From a checkpoint of a small mixture-of-experts model trained on Wikipedia.
Experts: 32 experts in each of 14 layers, 2 picks a token.
Training: a variant of Muon for the experts, 454M tokens, 3460 steps.
Below are experts of layer 4 (counted from 0) of a mixture-of-experts language model. Rows are named router (the router's row for the expert), gate (a neuron's input weights, with its number), up (a neuron's input weights, with its number), down (a neuron's output weights, with its number) and show model dimensions 0-191. Each number is 50 + 12 x the weight over its row's rms, rounded and kept within 0 to 99.
Before each expert's rows: a language model's description of what the expert responds to; "mostly gets" lists some tokens that are sent to it at least half of the time. This comes from a sample of Wikipedia text that the model never trained on.

# expert 29
It responds to: Adjectives and nouns right after the, a or his, such as first, seventh, same, final, new, son, brother.
mostly gets: " seven", " son", " example", " first", " previous", " same"
router:44 65 42 66 40 48 91 51 69 44 34 35 46 53 58 58 42 53 55 39 53 37 64 51 58 41 65 45 76 48 48 37 71 54 53 72 50 63 77 58 55 54 61 66 55 56 39 52 60 47 49 52 29 47 59 42 30 29 50 65 57 52 37 53 35 42 46 63 31 51 47 60 44 58 41 32 53 50 41 46 39 39 43 33 56 39 55 56 55 46 30 66 52 41 30 32 53 44 58 46 46 54 65 45 62 42 60 44 43 56 51 34 77 46 47 39 51 43 44 27 66 66 41 59 45 46 63 43 47 72 69 56 38 60 62 40 54 77 66 45 31 56 58 38 48 78 40 36 37 44 59 49 46 36 54 28 53 48 30 49 46 54 59 59 53 57 53 63 58 49 59 28 36 69 55 38 51 19 43 69 46 53 33 55 38 62 58 65 25 48 43 65
gate1:48 38 55 28 57 34 31 55 48 48 64 64 52 65 58 68 50 61 50 39 61 61 46 61 40 51 51 55 62 47 33 49 52 39 55 20 49 59 60 50 48 51 54 67 52 51 42 42 58 46 61 49 42 21 58 66 29 56 39 64 41 47 76 61 56 51 50 51 28 54 62 58 39 38 13 42 42 63 42 40 43 47 59 43 56 51 47 51 40 52 49 45 52 53 42 54 54 68 58 62 47 48 75 63 49 26 46 67 44 53 42 57 69 57 45 52 47 50 31 52 59 52 39 42 51 61 33 77 73 63 47 57 36 42 53 57 61 35 37 59 63 52 61 68 52 36 37 59 53 35 33 54 61 50 34 33 37 80 48 65 29 38 63 57 52 48 40 61 46 40 43 60 52 65 46 51 32 45 26 55 62 49 29 77 40 73 54 62 28 24 36 61
up1:24 53 86 50 57 68 52 37 56 29 47 53 56 58 44 40 30 38 58 56 48 66 53 47 49 44 39 49 58 59 68 64 55 57 73 67 58 43 38 49 55 60 57 39 79 46 41 50 47 53 60 28 56 57 56 49 53 61 37 32 62 35 58 35 62 68 38 59 42 69 30 37 64 60 30 51 47 34 39 29 55 13 72 57 57 54 49 43 62 50 63 39 54 51 53 53 61 43 47 52 45 47 56 43 53 50 52 57 46 55 42 39 35 46 34 36 34 32 40 46 42 24 65 66 53 45 55 40 18 40 53 48 58 33 55 50 51 31 51 52 67 60 70 31 71 39 47 59 24 33 30 57 53 26 48 48 44 33 50 60 58 61 42 64 32 41 60 50 61 52 54 47 52 32 31 44 51 58 47 53 53 59 59 48 52 61 50 49 31 48 31 64
down1:61 85 60 53 45 56 62 54 57 42 46 32 71 55 44 61 58 51 52 62 47 76 57 56 59 65 47 56 40 77 41 49 56 51 62 48 48 45 45 60 67 44 53 41 30 60 44 45 44 43 71 62 46 54 56 35 32 59 51 42 47 41 52 65 38 64 37 52 45 48 56 24 48 27 58 64 77 50 50 71 46 47 37 31 49 46 52 59 63 30 46 52 24 29 42 55 54 64 40 42 50 59 50 55 66 33 56 36 54 50 56 56 56 36 44 58 70 59 60 65 27 62 49 46 77 34 63 33 48 47 54 52 53 51 45 25 60 65 44 74 50 42 59 58 63 57 65 37 65 27 61 59 53 43 32 57 67 62 50 62 47 49 49 57 58 35 21 39 58 49 41 56 35 48 38 72 43 54 55 39 44 67 62 47 48 48 37 50 68 67 65 22

# expert 14
It responds to: Line breaks ending list and table rows, == section heading marks, and sentence adverbs like also, later, subsequently, currently.
mostly gets: " ==", " ===", "\n", ".\"", " once", " also"
router:43 53 55 50 67 46 77 43 59 41 33 66 53 63 56 69 63 53 58 34 45 34 65 51 42 65 52 38 40 50 46 53 42 57 50 65 37 61 51 51 42 60 67 64 58 56 54 24 49 52 32 53 49 42 61 57 53 53 42 27 61 40 42 54 33 62 51 58 42 47 79 64 75 53 53 44 43 52 61 38 34 47 58 45 44 48 44 47 44 51 30 52 50 38 25 60 56 87 51 24 43 32 58 54 58 41 60 59 68 44 72 43 54 63 46 57 47 56 52 44 75 47 57 46 47 70 60 43 34 38 47 58 56 50 77 45 43 52 41 51 29 59 41 55 52 56 40 41 61 53 47 39 48 52 53 59 69 40 40 43 31 96 60 59 43 58 35 76 51 65 51 54 63 62 42 32 50 46 30 63 43 48 53 59 52 68 70 34 43 44 21 55
gate0:45 48 57 44 58 28 41 73 69 60 45 52 60 39 39 60 38 62 56 67 33 71 41 52 49 54 45 36 56 57 46 52 44 70 66 52 49 59 40 43 41 63 48 41 36 56 58 36 61 52 60 55 57 80 64 46 59 48 45 48 52 32 56 73 45 48 41 54 44 58 63 62 64 55 58 46 56 46 77 35 52 50 54 49 17 53 56 43 64 67 43 33 56 57 49 52 46 56 32 30 61 52 61 56 43 46 36 60 89 49 51 68 65 67 60 27 44 39 60 39 46 60 27 19 72 68 44 66 52 47 43 42 38 57 51 68 40 59 63 45 62 29 66 35 56 60 71 55 55 56 43 37 37 37 31 41 64 51 63 63 68 67 49 43 60 56 50 45 44 49 42 37 37 39 49 46 45 53 68 31 48 39 50 40 38 68 57 30 38 60 64 61
up0:50 61 66 49 70 45 31 60 67 51 53 75 53 43 60 50 63 43 56 63 58 56 37 68 42 73 66 52 51 25 43 43 38 45 54 41 72 36 50 42 31 45 45 40 51 65 60 25 73 44 69 49 59 57 56 28 56 40 59 48 54 56 32 63 53 53 47 54 10 33 57 45 48 76 68 45 53 47 80 37 49 63 47 47 37 50 56 44 60 65 35 55 54 62 54 26 37 69 35 49 68 57 52 61 62 58 48 47 56 43 54 49 62 54 61 42 48 70 55 52 43 64 60 34 51 58 47 67 48 27 45 33 57 59 55 47 70 37 55 57 54 40 42 45 78 59 44 44 65 43 48 40 41 58 46 39 61 51 62 52 48 48 33 43 30 45 47 62 58 51 30 68 23 53 68 42 34 60 68 49 62 40 35 54 45 43 58 31 43 54 72 46
down0:64 45 25 42 62 32 75 68 46 47 62 47 34 77 30 44 56 40 40 68 40 35 38 65 62 62 69 54 41 26 44 51 42 56 42 71 63 32 64 58 33 39 71 50 46 51 51 76 44 60 58 34 48 43 51 31 37 60 82 65 35 55 50 39 64 72 44 52 51 17 45 37 43 53 59 61 31 54 52 47 38 57 34 51 42 48 43 46 57 50 49 57 48 56 63 51 40 69 46 54 41 62 49 36 54 51 39 37 46 48 61 71 51 32 43 36 57 68 40 44 31 51 57 60 36 48 47 66 65 46 69 59 57 48 44 43 68 52 41 48 70 63 57 54 50 27 56 63 37 57 41 75 62 43 69 64 62 44 29 42 40 47 49 47 52 60 59 36 33 53 41 62 57 47 59 43 64 51 63 43 42 50 39 58 56 36 57 44 29 46 67 65

# expert 18
It responds to: Tokens at the start of a line: list dashes, line breaks, table pipes, heading equals signs, and infobox field names like Occupation, Species.
mostly gets: "|", "See", "=", " Clade", " Occupation", " Species"
router:56 51 63 65 43 51 46 37 54 50 45 59 65 60 57 54 45 58 45 49 48 28 51 48 66 57 63 49 64 69 36 37 66 66 19 40 46 64 54 35 63 57 57 64 30 52 35 61 65 50 28 45 58 59 66 39 54 45 46 54 60 44 39 58 78 34 46 77 52 64 54 72 60 44 65 47 46 44 70 59 30 38 66 29 41 50 44 57 53 50 32 62 58 29 46 52 68 52 57 55 59 48 46 41 51 45 74 38 49 27 36 46 59 60 52 56 33 52 45 44 70 47 70 57 49 58 61 48 45 80 49 46 52 47 65 56 42 57 51 35 39 53 63 51 51 71 66 50 27 52 68 27 46 39 62 38 56 33 50 51 33 51 60 43 67 64 35 67 75 39 54 28 49 64 53 59 30 35 56 56 57 53 47 62 49 21 61 69 37 48 50 54
gate0:60 57 55 56 41 36 47 41 54 56 50 40 64 50 31 28 61 44 49 78 56 24 63 45 41 46 51 23 37 64 44 51 32 58 29 40 72 56 47 43 47 30 37 38 53 65 53 70 49 38 42 57 45 72 47 43 51 52 62 41 67 43 81 38 37 38 42 45 29 63 53 64 56 44 27 59 56 52 56 49 55 56 59 50 56 36 47 52 62 51 35 65 43 50 54 63 61 53 45 63 44 53 64 39 70 40 45 54 48 46 58 46 42 47 44 32 32 51 37 80 50 64 61 52 37 50 51 49 41 42 54 33 63 67 58 46 33 42 50 49 55 41 61 69 56 43 57 46 43 53 44 41 37 60 38 60 45 39 75 38 51 40 43 39 62 43 05 56 29 65 52 42 29 48 39 49 29 52 60 34 38 57 38 45 43 27 48 61 72 27 51 33
up0:37 47 45 44 65 55 44 66 42 40 57 50 31 57 60 61 47 47 65 36 62 74 41 42 55 57 50 56 37 40 63 32 70 22 75 48 35 34 52 30 65 59 68 70 40 30 50 27 45 53 49 54 43 49 51 68 53 54 51 53 52 55 46 56 35 41 39 57 50 32 64 40 31 50 56 36 64 50 31 54 51 60 49 62 52 24 46 57 48 40 59 42 53 36 54 29 34 43 56 47 50 55 58 28 26 42 51 59 60 74 52 47 54 36 49 71 66 47 61 32 42 50 48 59 39 46 52 53 55 63 57 72 24 50 37 43 50 30 66 60 32 65 42 34 51 60 41 48 73 61 55 71 67 45 43 59 47 66 69 72 52 71 48 41 57 41 64 34 59 36 37 44 50 52 48 50 56 62 57 53 49 45 73 80 50 60 54 44 52 76 33 51
down0:50 63 70 59 37 32 53 37 51 48 68 49 54 59 42 65 57 35 56 77 57 30 47 55 47 52 51 32 56 73 53 38 56 71 44 42 68 37 49 33 42 37 56 46 52 36 43 82 64 52 48 84 48 59 37 50 47 45 33 73 58 45 54 57 54 43 47 36 45 38 71 56 53 61 30 54 43 69 42 42 57 49 60 65 39 36 54 58 43 66 47 56 64 61 52 55 46 40 31 51 62 51 57 38 48 26 45 46 47 47 52 43 37 62 42 48 65 46 44 46 37 56 55 60 42 62 55 53 38 44 23 42 51 60 47 46 46 68 46 35 57 57 70 57 60 27 73 56 30 49 33 39 54 50 38 56 55 51 55 26 67 48 47 35 32 53 16 68 58 74 36 41 42 54 45 65 52 59 54 45 33 49 44 30 78 31 64 60 67 49 50 56

# expert 6
It responds to: Nouns about sports, politics and awards, such as team, club, League, Cup, football, election, director, often closing a phrase like baseball team.
mostly gets: " football", " League", " Democratic", " Cup", " director", " Award"
router:49 67 50 53 64 61 81 54 58 63 43 48 47 55 49 61 47 55 59 40 21 43 46 41 38 64 60 48 62 51 48 38 56 52 61 52 47 57 76 52 65 33 57 50 69 51 49 24 45 41 45 71 50 41 48 32 55 34 43 45 50 28 27 55 52 48 49 50 33 53 69 59 57 46 52 29 51 51 58 60 36 48 70 63 46 46 34 90 71 49 33 71 43 53 45 51 69 66 76 35 63 46 53 29 50 39 49 47 35 50 43 49 78 71 47 55 49 58 32 37 58 55 60 55 34 50 60 36 27 57 62 68 35 59 64 35 33 58 46 49 47 49 40 39 49 46 67 65 45 66 35 47 34 54 64 57 67 36 50 45 55 57 55 72 42 41 27 51 48 58 49 28 68 72 57 42 65 51 46 57 57 57 43 45 61 28 54 52 48 49 44 42
gate1:41 55 58 51 53 62 64 55 49 45 62 45 66 43 53 55 37 58 45 40 55 50 64 41 41 56 65 56 38 56 50 69 53 39 60 47 43 66 64 66 35 38 49 44 92 72 68 37 54 39 57 45 41 63 45 25 71 45 58 49 61 49 40 54 57 56 48 37 33 61 55 41 34 39 44 56 46 81 36 52 41 55 55 64 57 61 50 62 41 45 31 54 54 59 46 65 33 56 78 50 44 56 66 37 59 53 28 55 65 47 37 39 56 57 52 36 51 57 62 51 57 49 39 39 47 42 64 42 38 48 49 64 52 66 64 56 64 55 29 53 74 59 64 58 46 44 41 59 66 45 24 19 41 44 71 45 61 44 56 44 43 61 53 63 39 23 42 25 48 40 49 74 78 26 31 51 42 65 60 49 40 77 47 56 54 44 65 56 52 47 50 46
up1:62 58 52 50 48 43 40 46 42 78 52 42 39 46 43 59 38 48 61 45 45 42 62 50 57 30 50 41 67 49 64 51 44 48 25 31 43 50 53 46 53 55 42 72 54 26 37 33 43 40 50 67 49 54 53 49 16 54 33 55 43 45 53 38 58 51 70 69 69 47 47 62 68 47 28 45 48 45 68 44 55 54 51 30 59 38 65 69 46 57 33 42 52 49 40 40 42 39 48 55 53 41 28 64 67 24 47 52 23 30 47 50 58 52 29 71 47 62 54 52 45 74 57 50 69 44 57 26 59 44 36 48 44 37 47 66 43 54 58 60 42 41 26 46 23 37 51 74 45 48 40 40 45 47 30 57 37 68 35 16 61 55 37 66 59 47 60 75 48 47 52 40 26 50 52 52 54 63 51 54 58 38 69 45 54 64 48 44 53 33 43 59
down1:38 51 59 55 47 57 52 71 70 50 64 59 40 39 40 58 75 44 45 29 49 51 46 61 60 56 43 25 48 42 65 35 56 44 31 70 47 34 43 45 73 30 29 46 47 71 43 43 61 64 66 39 48 46 54 32 64 41 45 51 62 59 40 45 55 48 38 51 47 65 58 58 55 45 65 46 66 75 72 61 45 72 53 18 53 44 47 53 67 52 43 63 41 46 69 47 32 42 54 34 48 45 66 68 47 40 45 52 52 65 40 46 51 59 70 63 39 71 62 72 58 46 62 53 48 63 39 52 48 44 24 63 37 57 50 52 57 51 65 37 36 51 30 48 76 43 58 64 41 59 28 54 45 47 53 61 42 65 42 46 33 43 47 47 61 62 49 68 45 40 49 44 41 62 42 20 58 54 50 53 56 58 58 63 76 67 51 26 48 53 23 38